Weights of a small mixture-of-experts language model, trained from scratch on English Wikipedia.
Size: 9 layers, width 128, vocabulary 2048, 15.2M parameters.
Experts: 64 experts in each of 9 layers, 2 picks a token, a sigmoid router.
Training: a variant of SOAP for the experts, 5466 steps.
Below are experts of layer 2 (counted from 0) of a mixture-of-experts language model. Rows are named router (the router's row for the expert) and show model dimensions 0-127. Each number is 500 + 40 x the weight over its row's rms, rounded and kept within 0 to 999. Numbers have three digits each.
Before each expert's rows: a language model's description of what the expert responds to; "comes before" lists some tokens at least twice as common just after its tokens as in all text. This comes from a sample of Wikipedia text that the model never trained on. Tokens count by the router's weight.

# expert 33
It responds to: Suffix er, month names. The er piece ending words or stems, as in Orbiter, formerly, Southern, Lawyer, plus month names like October, May, January.
comes before: " 19", "n", ",", " of", "v", "al"
router:484506499563438461501487545523482461491465480515488419505452450509459484594499483466436496452495430542440479496564530461497438531482504512441524537540514465480511632458427464536518540479499521532445494490443526461469575500540408497480464590516519460485512482513536535457508465513520494508509498556469521431454510456479487508432494538489435527466522453447473484463534477458606534512468

# expert 61
It responds to: Possessive apostrophe and endings. Possessive apostrophes in men's, Laurier's, plus word-final pieces like ade, ight, ard and sports nouns Championship, Game, Stadium.
comes before: "s", ",", ":", " of", " (", "cast"
router:492462514554444504518489544461572479524424523607569452517532500405499503531468520454471460428488476531466451507514529468547460480484500527486519508548456475498453473457430458464522521479474451461437499471500573506473530455439497525455472503509513574461582503515528511469521469584489507468541522549472484478499474506496536569509500531493521575453549501526423423519492393515570541493519

# expert 19
It responds to: Suffix ant and pieces. Word-final pieces like ant, ident, mit, ot, ain, especially assistant and significantly, plus section == markers and This.
comes before: "s", "ed", " to", " of", "ball", "ted"
router:539519433520489500482478557504513470478456449604571469530465512527436546576480443421483473507503498431502458468460570465507430533436512463438548526570451498531527593529462482511525538440491481494480528503472492419494508474483464569450492525483494493410555495516541530521481444497516496481505542503505446510512511502552531493534508555508383598483539495455487529475480518524531543505475

# expert 55
It responds to: Copulas and auxiliaries. Verbs is, was, were, are, had, has, been after a subject pronoun or noun, plus as, also, not, only.
comes before: " a", " ", " the", " been", " not", " an"
router:539481496555436529521495529539495421476467513510486443496437454510426453508429491472421469447486453457607511460523578507499486547466537555505505568609428506525513492496457469453494531444523491478541488471503487453466515534479438494459486525466510544499484477528557491499423511522512511496457536562516419515563465578525522553452494535485465496515507517459452440466538517507527577540451

# expert 54
It responds to: Line breaks. Line breaks ending list items, table rows, headings or paragraphs in structured Wikipedia text like infoboxes and tables.
comes before: "-", "|", "\n", "==", "The", "==="
router:574469492513420434510497559487596495463360499553495465480498480520502399486482504452420484496498510504513479456523525507512501543496482492474524534567472578521488533429471494476472584442502506510411467502468500448487511452537465534481482516505435498479536500494524530519511504518522478439470486528509474526461543571573521534504554485423447561496499489509473442408531496455565530523507

# expert 58
It responds to: Word endings in place contexts. Final pieces like h, gh, ate, field, town and words state, area, County, high, often in geographic or administrative text.
comes before: "s", " of", ",", "ly", "d", "old"
router:551595507535437482504473558534516474517461552526513486558538487482493469557426536526489526526460453572558429480470496406533495488488534498513479447561519509519465534480501464511523576376459474478498499459428504402473501495503460530424484517490528568460503522518540558537514510518522500487547543563483490465524479545547479541505524567480496559497481485568473495452572491471526549560544

# expert 48
It responds to: Periods and opening parentheses. Sentence-ending periods and opening parentheses before ages, countries, conversions or notes, plus slashes in URLs.
comes before: "\n", " The", "20", "2", " He", "5"
router:562456560550463462618478569522548474514492491516472421476527431456511443587511491480460481488459508513518446468528505462578530556467547565498566493545456473495455525424516447485538516430496505475464492411527509497457515485515508476515431585481502552485517517483557488511513473558516524414463566500494496495510507537553554513521540589479510577493480499498506501465525506433508502542480

# expert 36
It responds to: Closing parentheses and w-pieces. Closing parentheses after dates or clarifications, plus w-pieces like w, ow, wi and endings like land, shire.
comes before: "\n", " |", "or", " is", " and", " ("
router:561456505588443484562500577534576443483425539540502466487485459497460514465522458504470464431468507508469519486471484467503514508515541547499534457561407491497474555459496448566476557490487496510509523470512530456464586499445475487476482490509534520444507473492536541470518497474539586430554459522455435522536575517581487470524502502509489496466539490515475449417522481411515578507435

# expert 12
It responds to: Determiners and adjective endings. Possessives and quantifiers before a noun, such as his, its, other, such, and adjective suffixes like -ical, -ous, -ive.
comes before: " ", "ly", " as", " re", " f", " con"
router:501500556553460493575467569523474450528413521522601445448499513480463425497481470530540497476476489472529374420516512481466435517481508482499489576565512454484516510508479446493440587474477475495431476456492501437473553447447531576401483528523494534459570497470531508526453511490519492482485454534485466503506519498488490512427554477557471513483520523497498488511561513537554540536515

# expert 63
It responds to: Suffix ing and with. The ing ending and similar word-final pieces, as in Framingham, bending, starting, plus the word with and pieces like ke, ck.
comes before: " the", " a", " to", "out", "in", " in"
router:511529510489438510485470545505535461560466486548506425502520498459536506570467474486470474461516492522548418503500536485511486539505506450456551470512473521423486492535541522485488520482487491534401463432528544470455530488490460627455475499504472524478513501428550513488481522543536461417497514582528419522536552544564543568448526557552542544484553517443513439493469449478586521526507

# expert 28
It responds to: Standalone number tokens. Space-preceded numerals in tables, dates, scores and lists, like 1, 2, 19 in year splits, May 24, or 28 yards.
comes before: " |", ".", ",", ";", "–", "th"
router:496502558544488519558461533521571472468415499566587452486455431481466500535480468463508487469471448527527512466496560546493538546464535548520509517553472540445494549419498464478538544498460468478431495514522555418439521515413478536493422580487540477453561510512523545557454501541508503450540540513547502437439481524529484550479477483536427523483494498464522461510492441460558531534521

# expert 18
It responds to: Name-start syllables. Capitalized two-letter syllables opening names, such as Ma, Mi, Jo, Je, plus the vi in behavior.
comes before: "d", "s", "n", "x", "ch", "g"
router:512528529498448522544474581525546458452447546537478485480560481458467497535531515522509485396490489525548428485546575499545448504473523440494537511583444466477458539460506523464570494443478467485461488484507515487510521525458469493489422525495509520449508514514505496586468540527550522500492511522536437522480542531462493533476527515392478528409524556417572467521440495435576551490521

# expert 22
It responds to: Mid-word et/er/m pieces. Middle-of-word fragments like et, ter, ver, em, mm inside ordinary words and surnames, such as wiretap, Everett, Silver, monastery.
comes before: "s", "ed", "ing", "y", "ial", "ic"
router:536497516517426446554453549472581481563436522602487456468538480533504458531455467507428512525549511552507454490486497473510487467466565489525537523540428493467455556466481543471490486500501466467520488505514504445504509510508527518442494601492455530510531525565510495545501416483525564500467499564500494508535518511459567513407575486479407556491528516507432469448553476488571559478469

# expert 14
It responds to: Articles and determiners. Articles and possessive determiners before a noun, mostly the, a, an, The, plus their, its, his, another, every.
comes before: " ", " first", " f", " re", "y", " p"
router:488474476569429396529500525494474478482373486535492490485490518422478460528496489498486475474461431499579482437515532410515521575425474587427573525528502530524478561429530486559533573428451523482537510503506510513469543496430471529488462582508473489447494502454549492536494488521532521504510512520528439564490527477518517522483529499492464569475514524479515461471481481430533526507484

# expert 42
It responds to: List commas and and. Commas and the word and that join listed items, names or clauses, as in guitars, vocals or Pekar and Dumm.
comes before: " and", " the", " ", " 19", " which", " but"
router:549472480572450522512476500477457444520458526536484466539559527481453447521529466438418491432460496499484464461505550491490499570488512551416552450546505486467531513486441462535494527494512524480456500496527531454461500481519443528409446551475484492438527522469511462537552532507539500408505516512554443496467450579509557525491520543450437471439516474488484522379484449467559518564508

# expert 25
It responds to: Prepositions in/at/on. Prepositions opening a phrase after a verb or noun, mostly in, also at, on, from, under, over, sentence-initial In.
comes before: " the", " 19", " a", " his", " 18", "ten"
router:497562488478390461483456486491532454511498488531483472505478525490491506514527468533455491434478477492515411469481568469573394472498540574471547578562476513505503494440507468527577503448426466470468513491516504474472608502507455511427453488516492531478497505476489497502465503517584496437482485524446486501517500569599526548497533528470432529470553471497475480501555522458542549578470

# expert 23
It responds to: th, f, suffix pieces. Word-internal pieces such as th, f, ist, ent, nd inside longer words (Bimon-th-ly, protagon-ist, of-f), plus compass words north, south.
comes before: "er", " of", "ence", "ing", "ic", "red"
router:615459480470511444559495553520520449497447520519562467487559507488479532461425504513475486511441412506541448452510533469494491478465508487448473473564451515521510550481438498524535496510437485462431554508448454485473520451461425524470480539485547539477545519498538469448448454487492535489484521609461427507478517491570509581503534531478554486429504542472438463452477449480480502539451

# expert 4
It responds to: Table and coordinate punctuation. Pipe separators in Wikipedia tables, especially at row starts before years, plus degree, minute and second marks in coordinates like 51°45′N.
comes before: " ", " 1", " 19", " 2", " \"", " S"
router:538526575500441502538452519486474437492469567542490445496456503504428535505464446477473515483472481514548464452522545507542454530448541480466506488516493471501461555419444543463540586451456508438514504504500515478485510409375523555455434541503467549490512480555518525500497574513540503436500508518492485455441525562528484586504516517490523557503510428503478501506476498437554585547530

# expert 53
It responds to: Spaces and digits in tables. Lone space tokens in table cells and indented lists, and single digits in scores, statistics and numeric table entries.
comes before: " |", "%", "•", "-", "†", ")"
router:589483484510491480559511530512587445523458536543524512491527404504454475567438488454494496489457484456489458450492521449473446518433546528461568535525450472514434555504490476497496566478480548499424497491475548414424493463477446554489438524502447536496493486545576465487465478521509506442499471533548491476457473504576474576463530578501472542497539543511438508455513453469494526558508

# expert 62
It responds to: Year digit pieces. Two- or four-digit number pieces forming years after 19 or 20, as in 1961, 2020, 2009, common in dated text and tables.
comes before: " |", ")", ",", ".", "–", "°"
router:552483535492502523540482527488594381477414496560478474529480437474478494582487418477466457522438495460517473487506480478511506457510504520473559523518509533496474509453491509468501583475448476509461491522482496430546510479451493557486463539506496519420508509531510493533511502498597528460455510601474492510562568519535510500485596549498441497418497503458510477470525439431576533538493

# expert 50
It responds to: Latin-root stem pieces. Mid-word stem pieces like it, est, act, ult, port, spect, as in manifested, practice, airport, respectively; also nouns form, part, number.
comes before: "ed", "ive", " of", "ure", "ing", "ation"
router:549488519599497490535543530529527485522478517556558430486531541517454517517480509432487491435470484535627507443474523457489398505526516491505534574532445503396470537476410513464470594428429513485446506541492513496499526447533497532441468524502493520463509504546535485534514526517529503516441502583516467528503512507560532520454545490507480525455487528434514472483556496497541489510422